config.yaml
d_model: 192
n_experts: 96
d_shared_expert: 0
normalize_top_k: true
routed_scale: 1.0
balance_loss: 0.00404
balance_bias: false
n_groups: 4
norm: "rmsnorm"
norm_eps: 1e-05
lr: 0.00255
beta1: 0.95
beta2: 0.98
steps: 7665
Below are experts of layer 7 (counted from 0) of a mixture-of-experts language model. Rows are named router (the router's row for the expert), up (a neuron's input weights, with its number), down (a neuron's output weights, with its number) and show model dimensions 0-191. Each number is 50 + 10 x the weight over its row's rms, rounded and kept within 0 to 99.
After each expert's rows: a language model's description of what the expert responds to. This comes from a sample of Wikipedia text that the model never trained on.

# expert 10
router:64 42 58 65 60 55 48 62 51 52 38 27 51 59 34 50 71 58 45 60 71 49 41 47 61 36 40 37 66 59 58 29 45 57 40 45 71 41 57 60 52 61 49 60 67 25 37 42 32 66 57 48 63 40 49 54 51 57 43 56 43 40 46 45 65 49 34 63 46 43 47 62 55 57 50 58 56 41 44 48 49 34 55 40 50 50 50 63 35 40 50 59 57 44 71 52 68 42 40 50 37 44 53 47 49 68 55 33 44 37 54 33 50 49 46 54 35 55 47 55 55 47 53 59 63 44 65 47 52 42 42 34 34 49 51 42 50 41 54 33 41 42 53 53 39 60 52 45 65 46 48 43 55 48 52 56 41 47 32 28 49 54 42 44 55 41 71 60 68 69 48 36 41 48 44 65 36 54 47 49 68 47 48 55 38 59 38 53 53 57 64 57
up0:41 69 58 39 40 56 50 53 42 50 37 59 43 52 61 49 47 66 62 52 65 41 49 54 54 40 49 37 61 43 66 66 39 47 56 50 46 58 42 42 49 66 49 56 43 41 55 48 42 48 46 75 53 54 44 36 51 48 39 58 43 56 59 46 56 64 39 44 50 36 66 45 57 49 51 42 74 49 47 63 52 64 34 57 37 54 52 59 53 21 54 44 56 56 68 52 64 46 64 50 51 22 48 33 55 44 34 57 48 70 46 66 48 60 58 69 61 41 42 50 47 42 59 39 53 37 52 46 57 48 43 40 34 47 57 41 61 46 50 45 61 44 46 37 37 53 63 39 47 61 37 67 47 28 49 44 60 59 40 61 38 61 52 60 67 52 53 50 57 60 54 50 58 54 46 41 63 39 59 25 48 60 61 50 72 40 59 36 55 61 61 52
down0:59 55 55 39 63 58 49 50 46 47 51 46 53 40 61 48 43 56 52 59 42 48 44 38 42 66 39 52 57 54 41 55 50 30 52 57 48 52 56 40 39 50 57 56 74 49 57 53 52 39 36 51 50 53 50 48 44 42 35 40 56 57 43 55 71 59 43 43 55 32 51 49 52 43 42 52 39 64 68 50 65 68 45 46 23 57 51 36 68 58 42 57 63 43 52 74 47 47 67 50 40 65 51 38 39 60 42 42 40 46 35 55 34 27 54 61 37 40 42 44 50 61 55 66 42 64 55 40 46 52 66 40 37 49 65 61 56 54 48 46 31 63 54 66 40 43 60 46 44 50 48 46 46 35 40 32 47 41 64 39 49 58 41 64 70 46 60 66 47 50 48 54 55 58 67 32 64 33 49 61 52 31 40 61 62 61 36 46 58 50 57 40
Sports terms

# expert 36
router:58 41 58 58 50 38 57 66 52 56 47 47 41 51 45 46 57 48 53 60 53 49 61 37 37 40 28 55 48 56 49 29 42 65 69 36 66 58 58 47 55 60 41 48 65 30 62 51 49 56 68 49 64 61 48 52 53 52 40 38 46 42 70 38 62 43 26 41 43 50 49 49 67 43 48 57 62 41 36 40 54 37 51 43 57 49 56 41 35 32 44 66 47 67 67 60 41 43 55 65 54 41 52 41 45 57 44 32 63 44 51 34 58 39 35 50 55 60 42 54 63 47 57 55 52 50 55 48 52 51 50 41 39 42 52 36 65 51 62 30 51 56 63 44 38 53 49 55 55 41 61 41 51 41 38 48 40 29 50 50 50 36 52 49 43 49 47 66 58 72 35 40 43 57 44 44 58 63 45 46 79 50 36 73 40 44 40 43 45 52 60 64
up0:42 46 57 45 50 52 46 52 42 39 48 35 49 62 41 58 45 43 64 59 48 50 53 42 62 51 51 52 52 46 58 39 59 60 33 44 64 45 33 69 60 45 35 49 52 56 54 55 60 43 52 72 67 62 58 39 47 54 60 60 51 48 54 71 51 67 62 53 43 54 64 59 60 53 40 48 46 54 61 57 53 51 36 49 61 46 46 56 45 63 70 56 43 50 72 52 58 15 43 54 47 45 59 50 36 46 46 44 52 54 63 36 65 57 47 67 68 45 47 57 39 45 44 43 56 67 53 46 44 42 46 59 62 50 22 43 63 40 51 70 52 51 72 52 39 54 42 40 41 61 23 50 62 49 47 48 34 56 33 56 73 28 46 57 60 45 51 43 52 34 50 40 42 59 46 46 55 57 50 36 52 36 56 44 34 50 48 55 66 44 55 56
down0:59 42 47 52 39 44 48 37 32 33 55 26 57 61 51 68 63 49 40 52 48 48 69 56 57 68 41 49 64 56 55 57 40 61 35 43 50 47 46 47 49 45 36 47 61 50 55 55 51 52 55 45 25 55 61 48 51 42 33 37 36 57 50 60 59 41 67 55 47 61 50 61 45 35 47 40 52 46 62 33 54 55 50 65 63 36 57 44 58 62 46 49 49 54 42 52 58 53 44 56 54 70 35 43 41 58 48 45 55 57 48 44 64 56 46 61 75 45 48 60 49 51 41 35 43 62 50 56 53 31 70 57 71 66 39 63 45 41 48 76 55 56 41 65 54 38 51 57 28 48 23 52 58 46 65 55 50 41 54 42 57 44 42 50 58 49 44 76 56 37 67 55 31 55 55 53 46 61 43 55 54 54 48 53 53 48 40 61 66 61 53 53
Line breaks in lists

# expert 29
router:55 55 81 45 38 33 53 59 54 36 40 32 52 48 46 57 60 62 69 66 71 61 52 47 50 48 44 48 55 41 54 47 52 67 55 49 58 69 45 49 76 66 40 42 65 32 45 44 44 42 54 64 54 53 46 44 70 57 43 54 43 40 55 36 64 45 49 62 52 48 46 44 69 41 59 48 77 55 67 32 55 44 50 42 56 53 45 55 30 54 46 56 41 59 63 57 71 47 52 44 52 48 50 47 33 59 63 26 53 38 55 46 50 51 40 48 44 56 36 42 48 35 47 42 61 45 72 52 55 48 20 47 43 42 62 50 48 42 58 51 42 59 63 46 48 59 46 53 54 43 45 54 54 40 59 49 53 42 54 36 50 39 33 49 32 35 55 65 64 50 43 49 41 55 55 43 35 53 43 36 56 52 38 46 56 47 49 47 40 52 48 52
up0:39 64 54 62 44 40 43 70 53 36 47 42 84 27 52 39 78 50 42 53 48 40 34 43 36 53 32 32 49 39 62 50 61 55 53 45 58 36 63 45 47 61 36 64 58 57 54 48 31 43 51 49 56 36 53 56 52 60 33 45 42 55 58 52 52 44 54 68 58 49 46 54 46 32 47 45 44 58 42 48 53 56 45 47 49 55 53 50 39 67 59 53 45 53 39 55 67 55 50 44 47 45 73 60 47 55 52 35 57 59 60 49 50 62 63 41 47 67 62 69 34 56 40 55 61 31 46 58 44 67 36 45 47 49 39 34 48 58 48 66 62 59 53 63 44 58 46 53 61 47 39 64 37 61 66 44 48 54 53 56 53 47 38 41 63 55 54 67 47 37 70 53 56 58 37 57 42 50 63 46 56 49 54 59 65 55 59 42 48 53 65 61
down0:50 51 47 44 56 62 42 25 57 49 54 38 43 57 59 53 51 52 42 53 45 45 30 52 46 43 44 48 50 53 62 42 51 41 44 68 47 18 57 53 50 39 63 52 47 51 39 53 62 43 51 44 38 55 53 40 48 45 68 53 45 66 59 39 38 39 56 46 49 27 45 54 40 58 57 50 32 43 58 68 78 60 38 42 37 41 68 47 60 50 57 50 48 37 61 39 48 56 46 59 37 35 47 60 54 52 46 42 54 56 50 44 35 43 57 61 62 35 72 50 30 57 48 71 43 42 46 44 50 46 52 48 44 33 57 53 52 50 56 41 48 53 40 52 28 67 48 36 46 67 34 45 66 47 58 38 44 60 41 49 54 61 54 58 68 26 60 42 31 54 58 58 49 56 66 51 45 41 46 43 47 41 54 58 30 66 62 47 62 51 48 64
Geographic place names

# expert 28
router:59 53 68 64 45 45 59 57 62 40 54 50 66 47 55 44 58 45 60 65 55 38 44 41 58 30 39 42 60 65 65 49 26 51 49 43 65 51 43 48 66 73 39 58 66 32 39 50 52 50 80 36 62 60 47 40 54 44 44 37 26 45 55 38 58 50 35 59 40 50 46 48 61 26 46 41 54 52 56 24 53 43 57 41 46 41 35 52 35 50 59 56 45 52 59 55 35 43 56 45 40 46 49 47 47 53 52 33 51 57 63 40 53 34 58 69 47 50 51 69 54 39 57 66 51 46 51 54 64 34 34 40 52 48 49 51 73 49 47 43 51 63 44 45 66 53 51 64 48 45 46 45 46 39 47 42 43 51 51 45 64 47 41 57 60 41 49 56 68 54 48 42 51 66 33 52 55 59 36 52 73 60 53 54 48 48 60 48 63 46 55 54
up0:70 44 53 40 36 46 67 38 48 45 49 57 39 42 46 41 69 58 44 54 45 57 47 49 40 49 58 65 58 45 58 60 63 52 63 67 55 60 61 42 48 65 53 55 57 42 75 62 50 42 58 61 42 45 44 63 48 36 56 38 63 55 29 62 68 46 35 54 38 65 60 31 40 46 52 57 51 35 47 60 62 66 59 40 54 60 54 56 33 74 72 54 53 49 55 39 39 36 58 35 56 40 49 50 37 49 39 49 40 55 42 39 55 63 48 40 48 51 49 49 61 41 52 45 55 57 45 58 48 43 59 39 37 55 44 46 63 57 53 49 52 63 42 67 53 53 39 44 58 55 39 52 37 41 50 41 38 31 51 46 20 41 68 48 30 59 49 49 49 41 51 49 23 41 62 54 37 50 43 51 48 64 49 61 66 49 51 50 39 40 43 46
down0:62 49 59 50 49 41 37 68 56 43 56 43 30 52 25 53 64 57 53 48 65 73 62 57 59 75 43 60 41 57 55 46 64 69 54 44 52 54 59 47 49 49 48 39 53 52 61 46 49 48 61 64 59 34 56 31 37 72 53 71 61 32 53 57 44 54 53 46 46 54 55 65 50 51 54 67 66 34 60 56 59 49 51 41 60 39 45 55 48 67 55 54 52 43 56 37 58 40 61 61 53 32 52 50 46 55 57 61 55 34 47 45 47 54 35 57 53 46 48 34 49 46 63 53 43 50 48 38 46 33 46 58 55 52 80 56 44 37 44 36 42 50 46 76 39 43 51 47 36 37 38 65 37 37 41 56 49 59 56 35 46 42 44 39 54 58 71 28 47 43 53 43 37 54 42 43 49 48 64 55 56 42 59 49 47 43 39 47 52 48 54 64
Infobox field labels

# expert 25
router:52 63 62 53 48 35 55 62 48 40 36 42 27 49 47 46 61 58 59 58 68 46 42 43 35 39 42 48 67 55 57 33 46 46 54 37 65 61 63 57 59 60 54 55 67 32 46 57 47 43 65 60 54 63 37 34 57 66 44 49 50 33 40 40 70 54 49 68 58 56 40 58 54 36 57 51 62 47 47 39 56 27 57 31 61 56 50 52 36 36 47 68 46 55 59 48 57 23 49 46 46 36 53 49 33 45 57 45 54 52 52 32 62 46 55 53 47 68 36 52 51 45 55 48 54 41 49 64 61 51 40 41 37 44 43 44 62 48 58 18 55 47 51 59 37 58 37 52 51 39 57 45 44 48 55 64 47 58 44 34 41 65 49 45 43 43 57 73 54 53 32 47 52 46 48 46 45 66 40 49 56 49 56 48 34 36 41 44 50 49 54 64
up0:40 50 66 51 49 53 56 52 53 53 58 45 38 53 45 55 67 49 53 47 47 56 45 42 40 53 66 67 31 48 45 39 54 42 49 44 44 66 48 60 49 50 49 47 39 52 38 59 38 47 50 46 54 40 54 38 49 52 60 55 48 66 54 49 50 43 46 50 50 47 54 58 57 24 75 58 63 49 42 53 46 52 59 58 63 55 42 46 53 46 66 56 41 53 52 40 46 37 41 33 59 52 31 39 62 51 52 48 38 59 44 51 60 50 43 49 44 47 60 34 69 47 57 36 57 49 50 62 55 54 63 42 26 60 50 15 64 44 56 34 47 50 42 45 53 53 40 69 82 40 72 46 40 61 60 54 49 38 65 61 42 56 47 47 47 63 66 65 50 42 53 54 64 45 61 26 59 56 48 46 41 40 29 44 45 47 48 61 80 56 52 53
down0:47 48 70 40 47 57 55 46 60 59 44 49 49 68 63 52 45 51 46 28 48 38 62 44 60 44 51 52 49 39 41 59 63 65 45 42 60 48 48 62 51 48 43 42 45 27 33 54 43 37 45 39 46 58 48 56 46 45 65 49 55 61 33 58 45 54 65 49 51 53 56 37 59 62 58 49 38 63 49 49 37 57 41 61 63 64 56 60 45 33 58 57 49 54 44 62 70 49 39 50 48 38 45 47 47 52 33 46 64 45 55 43 36 54 42 47 69 55 58 34 37 57 60 72 52 40 53 27 42 43 41 48 38 54 64 47 45 65 43 62 52 41 39 55 57 60 37 51 47 47 27 50 42 42 49 51 35 56 51 55 36 31 42 26 43 56 60 44 65 43 57 53 31 50 65 29 48 43 30 55 31 72 66 52 49 47 59 54 52 50 40 38
Definite article, determiners

# expert 2
router:52 63 62 43 35 43 59 45 73 37 37 29 45 47 50 40 61 62 66 60 55 41 49 43 52 28 54 59 59 48 61 45 52 39 48 49 68 58 57 45 49 59 47 44 57 43 62 42 39 50 70 46 45 58 40 50 72 51 57 61 43 47 56 66 43 52 34 60 58 38 41 66 60 53 50 31 74 48 47 50 62 48 58 44 54 35 46 55 34 51 56 53 49 69 63 39 53 36 49 56 40 50 39 70 51 60 64 40 30 53 48 45 50 49 42 50 45 64 51 62 42 42 69 47 67 70 50 61 59 55 52 45 44 51 51 36 66 50 45 50 49 44 47 66 48 53 45 62 57 52 66 46 45 55 51 57 48 45 38 42 43 53 35 60 52 42 56 57 63 62 35 45 51 50 54 52 36 55 54 38 69 39 48 56 57 55 34 56 60 44 31 82
up0:52 37 39 70 44 43 37 48 65 63 40 48 51 39 34 41 51 52 63 55 54 45 26 57 32 48 58 61 56 43 53 57 33 39 44 32 43 60 48 48 46 56 40 67 55 41 27 43 66 65 62 42 64 53 24 44 63 49 35 54 47 42 44 51 41 48 42 48 40 45 48 56 52 59 72 59 60 58 49 40 53 54 68 42 53 47 18 52 49 35 53 50 46 56 29 58 46 46 64 28 30 22 38 59 48 50 42 48 44 51 40 59 70 55 52 40 54 48 47 51 44 56 41 50 55 61 66 48 55 55 49 48 59 47 56 64 66 59 50 54 54 65 53 68 57 55 37 45 64 57 50 57 49 51 53 48 44 68 40 46 55 45 37 45 46 46 62 67 45 53 52 46 54 49 47 46 50 61 50 54 60 39 32 65 40 48 39 49 45 40 62 54
down0:31 39 52 32 60 47 57 53 46 55 39 56 30 60 47 32 66 50 59 47 34 53 67 57 45 48 57 40 52 70 60 35 51 57 53 56 54 40 37 47 42 47 53 58 41 53 44 36 53 47 57 49 52 68 55 45 46 36 47 48 43 64 60 44 41 52 65 35 53 27 68 41 49 76 41 51 48 53 40 42 37 38 44 49 49 46 68 66 22 60 27 54 42 60 35 67 31 53 57 53 58 61 53 36 56 44 43 48 59 48 33 49 49 56 42 52 50 57 53 51 47 59 43 61 54 54 46 45 59 53 54 46 58 25 37 46 48 66 38 44 60 53 49 42 59 64 43 66 44 57 34 67 39 57 39 75 59 53 61 45 37 47 53 52 49 54 46 48 40 43 62 35 42 58 53 37 64 43 60 45 57 40 63 54 52 63 51 39 50 53 55 45
Prepositions and clause openers

# expert 38
router:65 48 55 53 42 42 61 47 60 36 41 61 35 42 52 42 60 36 49 58 69 44 55 50 44 46 47 33 36 55 43 48 62 55 58 45 62 62 46 52 63 59 48 48 53 25 41 59 43 60 57 72 49 50 52 60 59 65 36 44 55 41 72 44 50 52 50 78 42 44 53 58 60 46 52 46 53 51 53 44 42 42 59 45 46 44 50 45 35 56 46 53 45 58 49 43 58 51 49 42 36 36 37 35 30 59 63 40 53 58 76 47 59 67 47 48 48 67 46 57 57 27 65 52 68 50 66 60 71 43 40 35 46 22 44 28 55 54 56 36 35 40 53 59 51 60 36 61 58 41 46 45 51 45 46 51 53 43 46 52 44 54 50 47 56 49 60 57 63 51 52 38 49 56 51 65 25 63 53 57 70 40 43 49 47 50 41 55 71 54 53 47
up0:32 54 59 33 45 36 52 59 60 59 61 41 36 68 49 46 57 55 41 58 51 43 47 52 47 49 44 70 32 44 62 41 50 57 71 57 46 50 45 62 47 60 44 73 69 55 35 38 52 59 44 46 50 58 41 40 45 57 46 40 53 34 59 44 53 74 59 59 34 67 88 51 50 54 50 53 52 44 49 51 54 34 62 34 48 33 53 52 41 51 53 52 39 47 46 49 52 59 69 45 40 44 59 57 48 58 44 49 34 62 55 29 50 66 47 62 42 55 54 56 41 36 44 60 41 74 40 54 57 65 39 51 42 49 58 50 37 33 36 56 57 58 56 58 47 58 47 42 36 34 36 57 64 38 52 53 71 42 56 55 39 57 46 56 58 51 60 40 57 47 49 45 34 60 67 50 44 61 56 43 62 54 43 56 49 43 44 47 41 38 38 53
down0:36 47 53 36 41 48 45 55 43 58 50 46 51 55 57 41 42 51 48 35 44 49 70 21 52 20 36 47 43 51 73 46 54 49 49 53 32 54 57 63 74 57 55 36 46 50 50 50 52 72 52 52 54 49 59 49 32 72 67 47 69 56 37 49 55 43 50 58 57 58 49 53 54 58 55 41 55 40 39 48 68 48 48 29 44 44 47 35 69 45 55 52 49 65 58 48 65 52 53 50 47 51 38 47 29 26 62 41 60 49 36 57 48 33 49 49 57 58 50 38 48 45 29 64 48 46 47 42 49 58 52 45 71 62 39 40 37 42 33 58 60 54 58 53 67 54 34 65 56 47 48 59 51 62 45 54 43 49 34 57 41 55 51 41 52 52 63 51 36 45 45 40 57 59 47 52 69 40 30 60 55 56 47 45 64 40 50 51 47 53 37 55
Sentence-ending punctuation

# expert 24
router:56 56 58 53 39 34 49 62 59 43 42 49 48 43 51 54 58 53 66 68 70 36 34 36 37 40 43 51 53 51 53 35 48 34 43 41 70 64 52 37 52 62 34 40 52 38 48 60 41 54 69 71 47 51 54 47 47 54 41 48 39 41 65 41 64 39 36 53 55 65 53 64 65 40 51 49 62 56 51 42 34 52 50 41 39 53 30 46 55 60 48 70 43 58 54 59 44 36 55 52 40 47 59 57 50 69 54 35 32 54 58 36 63 66 33 56 70 49 48 48 57 43 58 44 55 48 46 62 50 47 41 34 35 37 40 28 62 64 57 50 45 55 53 43 43 36 42 72 65 40 53 49 65 51 46 46 43 43 44 45 45 38 48 47 55 47 51 64 57 51 61 32 58 62 51 51 42 53 60 43 59 47 37 66 29 49 38 39 44 52 61 55
up0:31 67 65 65 52 47 54 48 62 36 43 43 48 47 67 45 33 45 49 55 65 64 47 42 60 41 42 55 58 57 50 41 38 53 46 62 69 55 40 44 51 46 58 49 43 45 59 53 44 52 61 71 46 67 45 54 56 32 35 66 56 48 60 61 47 52 46 54 49 61 40 36 75 31 45 45 53 43 46 42 49 46 56 31 64 49 59 46 42 44 29 37 57 38 57 34 42 54 40 48 54 52 39 53 37 51 49 64 45 36 49 54 61 55 31 67 59 32 51 57 50 68 44 51 52 43 43 57 65 62 48 37 58 43 52 56 69 77 74 43 54 49 50 41 62 50 37 57 60 46 48 52 48 38 37 48 35 67 43 52 37 54 44 50 41 26 51 61 44 55 29 55 48 37 56 47 45 54 49 46 52 53 50 54 43 40 75 48 48 62 57 43
down0:60 49 36 52 47 53 51 62 36 49 65 57 45 61 51 34 47 51 60 61 56 48 49 49 48 58 67 31 55 46 42 48 44 51 30 48 38 48 53 33 45 45 41 46 55 37 51 54 61 55 41 65 42 47 47 53 48 46 38 51 41 66 41 34 48 48 52 64 43 61 60 69 39 59 34 48 32 35 58 77 49 54 55 36 61 55 57 66 60 43 35 51 48 49 39 46 31 39 42 55 48 51 40 56 64 35 41 55 57 29 49 57 53 48 49 30 53 49 69 54 62 54 63 52 60 60 52 26 48 64 46 60 46 59 37 40 50 39 53 57 52 34 45 54 52 29 61 49 38 54 40 51 62 44 50 56 30 59 58 42 36 49 51 51 43 46 33 54 70 32 41 44 53 36 56 19 44 57 52 54 53 55 31 45 42 58 46 57 37 58 39 49
Biography section headings

# expert 39
router:71 60 56 58 41 31 50 49 64 39 34 49 40 42 61 59 65 57 55 61 58 57 49 51 51 34 43 46 48 44 41 41 45 51 53 56 57 59 50 52 62 56 35 28 50 19 52 62 44 49 53 61 56 63 47 48 72 49 41 59 50 40 77 48 59 57 38 58 32 55 48 71 74 39 56 51 79 42 55 58 47 49 48 41 56 34 38 57 41 39 51 52 44 49 63 51 59 40 42 49 42 33 53 56 38 59 59 42 46 43 67 41 62 58 44 46 56 65 46 48 58 36 59 63 53 64 53 74 65 53 53 39 47 35 31 41 50 47 57 27 40 35 51 51 45 63 48 53 59 53 50 43 50 50 38 55 56 42 56 54 53 48 49 50 43 51 57 60 54 54 49 35 50 57 44 50 46 72 50 52 62 53 44 70 42 41 33 41 47 50 51 62
up0:39 56 60 36 51 58 48 50 57 51 53 59 62 60 52 47 47 51 64 54 46 44 50 37 37 39 47 26 45 42 61 42 38 54 40 44 59 50 58 55 46 53 58 48 61 58 46 49 27 50 43 55 49 59 49 17 24 63 55 49 48 46 27 59 42 43 42 48 48 67 46 56 28 42 47 48 54 41 43 50 47 46 53 47 68 55 54 60 60 41 39 44 40 57 50 30 60 63 57 47 49 49 46 47 56 50 48 44 50 48 34 51 41 73 31 67 59 50 36 63 62 23 57 25 42 50 52 47 26 37 38 46 45 55 51 45 65 58 37 59 53 49 52 51 46 47 66 49 40 58 43 52 53 44 41 57 51 64 39 43 38 58 38 40 46 55 50 44 52 52 41 35 53 57 52 46 56 45 57 46 55 45 60 44 59 65 86 29 55 47 54 53
down0:56 57 51 52 46 39 59 55 43 48 65 62 56 67 68 49 57 57 60 43 37 56 51 46 55 54 53 43 44 63 44 64 48 54 43 42 44 59 29 39 65 51 46 58 47 77 53 46 58 64 50 62 36 43 52 67 56 54 67 69 47 45 38 62 52 74 55 48 47 40 40 55 34 61 45 58 63 46 65 56 44 58 47 48 58 54 52 44 46 49 71 28 48 57 32 66 49 48 55 38 49 48 59 52 53 46 58 57 49 45 54 39 45 42 52 43 76 53 50 63 61 55 65 65 55 60 47 48 53 53 54 53 36 44 41 46 43 68 40 44 62 35 51 60 46 53 48 50 50 39 28 70 37 53 39 61 63 48 75 39 40 50 40 32 46 54 47 40 34 48 51 46 37 34 39 62 39 60 45 49 74 53 42 27 48 51 65 40 40 54 43 49
Sentence ends and headings

# expert 51
router:68 61 57 43 36 33 54 62 69 33 51 45 48 46 50 46 61 57 63 64 67 46 45 41 35 40 27 59 62 41 45 43 42 56 61 45 65 65 54 38 75 61 36 40 63 42 56 55 52 47 58 58 58 63 38 43 64 57 45 68 54 29 45 37 54 49 48 59 37 50 50 47 49 41 57 60 64 46 53 49 72 36 56 25 55 49 44 58 44 58 47 70 57 62 52 55 67 41 58 59 25 38 56 55 40 59 52 46 58 49 70 32 63 50 55 47 54 57 37 54 43 46 56 50 70 47 65 60 55 40 48 32 53 45 49 45 65 53 52 29 43 49 49 38 53 49 52 49 54 50 52 34 62 52 54 37 40 55 59 33 47 41 37 47 50 38 54 58 68 54 46 41 50 57 41 53 47 57 48 42 63 65 49 62 40 44 41 56 43 58 54 55
up0:41 62 57 34 41 43 47 49 52 46 58 45 49 61 59 32 42 51 46 56 49 61 62 38 44 42 59 34 43 43 56 47 51 70 59 45 50 61 55 56 69 44 52 33 58 43 64 52 65 54 52 49 45 68 48 27 46 45 36 59 56 60 46 53 49 64 55 45 44 60 51 48 66 64 46 32 62 44 41 51 40 65 38 66 51 18 47 55 59 58 55 48 64 47 70 40 26 64 55 56 53 49 59 47 50 40 66 35 46 54 52 35 52 53 50 47 57 47 49 44 51 56 55 60 51 60 43 48 36 33 64 30 52 39 40 38 73 45 43 62 65 40 54 56 61 31 56 44 55 53 60 57 54 58 59 48 55 46 40 45 48 41 24 55 53 58 63 60 62 63 58 50 64 38 49 57 48 58 60 60 48 60 43 56 55 59 53 63 48 60 77 53
down0:39 48 55 61 64 40 61 64 48 61 26 54 51 50 37 59 42 51 41 54 49 63 28 26 53 52 59 26 42 48 61 39 57 72 52 46 58 65 54 26 26 58 48 46 61 37 49 44 32 56 61 53 43 41 61 55 39 49 52 31 42 58 63 46 33 51 38 52 35 36 40 49 72 56 46 42 64 54 37 58 40 41 65 46 52 52 53 58 52 38 48 62 49 40 51 60 57 40 37 55 38 59 55 51 51 65 57 51 52 59 60 64 43 61 41 53 48 63 51 51 60 46 49 36 56 39 39 52 46 58 36 58 45 61 57 39 34 62 73 40 61 43 31 66 50 55 55 48 56 38 66 51 43 44 50 69 38 51 49 50 44 48 54 50 52 67 45 48 61 35 50 34 51 55 51 58 62 37 67 49 62 44 56 50 39 58 50 47 54 42 44 52
Titles and award names

# expert 37
router:47 53 55 60 43 36 55 63 48 26 45 54 44 54 38 63 65 47 50 75 68 56 42 49 45 47 40 46 47 51 59 36 44 38 44 31 66 59 47 40 62 78 47 53 53 53 50 57 41 39 64 55 55 53 47 57 60 64 37 50 57 38 55 38 59 55 40 55 34 54 53 61 62 47 50 65 62 58 35 32 59 45 61 39 43 36 21 49 37 42 57 49 35 59 62 40 60 45 48 54 43 44 55 58 32 69 49 55 42 54 53 42 63 56 48 51 64 62 38 54 62 44 63 50 34 58 53 62 58 49 56 36 42 34 37 51 57 49 48 54 44 52 58 46 51 61 39 65 49 42 60 50 44 50 51 57 44 54 55 57 55 30 49 40 46 47 55 66 72 57 45 38 46 61 38 70 53 63 56 50 60 62 50 57 33 43 37 29 41 48 54 64
up0:49 48 48 42 35 41 53 41 47 36 55 28 41 45 47 54 55 44 52 57 42 29 68 42 65 48 40 63 41 52 53 35 46 50 64 52 62 54 59 54 49 58 64 68 57 46 50 61 33 39 52 52 56 43 52 53 36 53 48 62 51 61 55 45 39 52 50 36 55 56 66 42 65 46 43 46 41 56 76 46 40 33 45 48 49 56 49 43 47 60 57 51 61 50 41 55 25 50 47 57 41 55 36 47 47 48 62 37 54 34 38 42 63 51 45 61 28 53 46 56 72 39 43 22 67 57 43 56 48 51 42 53 58 48 69 52 50 50 49 45 68 29 62 39 24 56 47 49 34 45 37 40 36 42 51 51 48 50 33 45 77 50 37 44 50 42 43 57 50 49 45 57 49 63 51 48 43 42 38 51 58 54 60 59 47 59 38 29 30 48 59 43
down0:49 36 61 41 48 44 54 49 53 47 54 40 46 52 56 53 39 33 60 56 55 61 76 53 30 48 42 48 42 32 38 50 44 47 35 45 29 50 43 48 61 57 56 53 45 42 45 70 62 51 47 56 41 61 43 45 67 35 77 47 67 56 60 51 40 55 69 34 58 50 56 64 46 39 51 41 59 48 46 55 52 44 71 44 50 31 43 52 48 33 57 44 51 43 53 33 35 45 45 30 41 46 44 65 60 58 53 52 54 48 59 53 46 56 27 49 57 49 38 60 41 56 44 59 49 49 62 54 59 40 40 47 40 57 57 58 47 53 57 65 40 38 49 51 56 59 60 51 29 43 62 56 47 45 31 56 44 42 56 67 52 62 77 70 56 47 43 56 23 42 57 47 56 69 46 55 49 59 60 31 39 39 37 54 61 58 53 63 48 60 46 55
Initials and first names

# expert 21
router:66 65 66 69 36 44 43 52 62 29 33 40 41 49 47 51 55 53 61 59 58 42 29 45 54 38 50 32 50 37 56 31 44 47 46 51 65 47 62 50 50 68 36 40 71 39 40 47 52 47 74 41 32 49 39 43 49 52 47 64 45 34 54 40 58 38 44 58 56 41 41 57 56 40 47 45 51 44 52 48 54 42 54 25 57 46 46 51 42 42 60 65 49 42 56 47 65 27 37 55 38 38 53 50 28 67 55 36 50 60 56 37 53 57 48 53 55 51 35 56 37 37 53 61 56 35 50 69 55 48 39 47 41 33 39 41 50 45 55 32 53 35 40 62 38 57 48 47 55 41 47 52 51 45 49 57 45 61 41 34 52 53 48 53 51 39 55 53 61 57 58 31 44 39 57 48 62 52 42 47 56 49 53 51 34 41 45 35 57 51 62 78
up0:35 50 58 58 71 59 40 52 50 44 36 51 40 60 44 35 45 36 46 47 36 63 51 33 51 48 41 41 60 45 71 49 40 37 42 52 66 62 44 36 55 55 53 53 47 50 39 55 56 56 67 67 51 53 50 61 47 51 58 55 49 54 76 50 56 56 30 44 58 62 43 38 72 39 36 48 55 57 49 52 43 54 46 56 57 44 56 61 55 55 56 46 40 62 62 42 55 36 62 59 43 38 48 41 45 56 43 44 59 53 52 30 61 69 52 43 59 63 65 54 54 58 44 55 45 43 46 52 58 46 65 49 52 34 47 53 72 56 54 56 50 71 64 53 40 54 61 46 42 57 74 44 46 25 46 55 49 56 41 40 70 42 51 46 50 59 74 50 45 67 44 47 56 38 33 37 53 59 71 44 53 41 29 38 51 59 30 44 59 56 57 50
down0:53 55 54 63 64 49 57 42 42 41 52 38 39 41 53 49 51 52 42 39 44 56 56 45 49 41 42 27 44 51 69 55 34 57 62 31 65 46 52 49 55 52 38 47 56 43 62 31 54 61 47 36 31 66 71 61 55 34 39 62 32 42 62 40 45 54 57 55 44 64 44 43 55 58 41 56 39 61 45 55 40 68 55 67 68 45 47 53 56 56 53 51 54 68 50 65 52 48 62 71 54 57 57 38 56 35 48 50 64 59 38 65 54 40 49 54 57 58 45 39 51 44 36 44 58 44 32 57 40 51 58 28 42 42 46 52 54 40 57 41 64 54 52 34 47 46 54 38 37 49 41 59 48 44 40 47 30 69 31 44 59 37 53 64 50 36 34 50 37 47 45 42 38 44 48 45 51 30 63 49 36 31 66 58 43 65 43 59 50 43 53 52
Possessives and family terms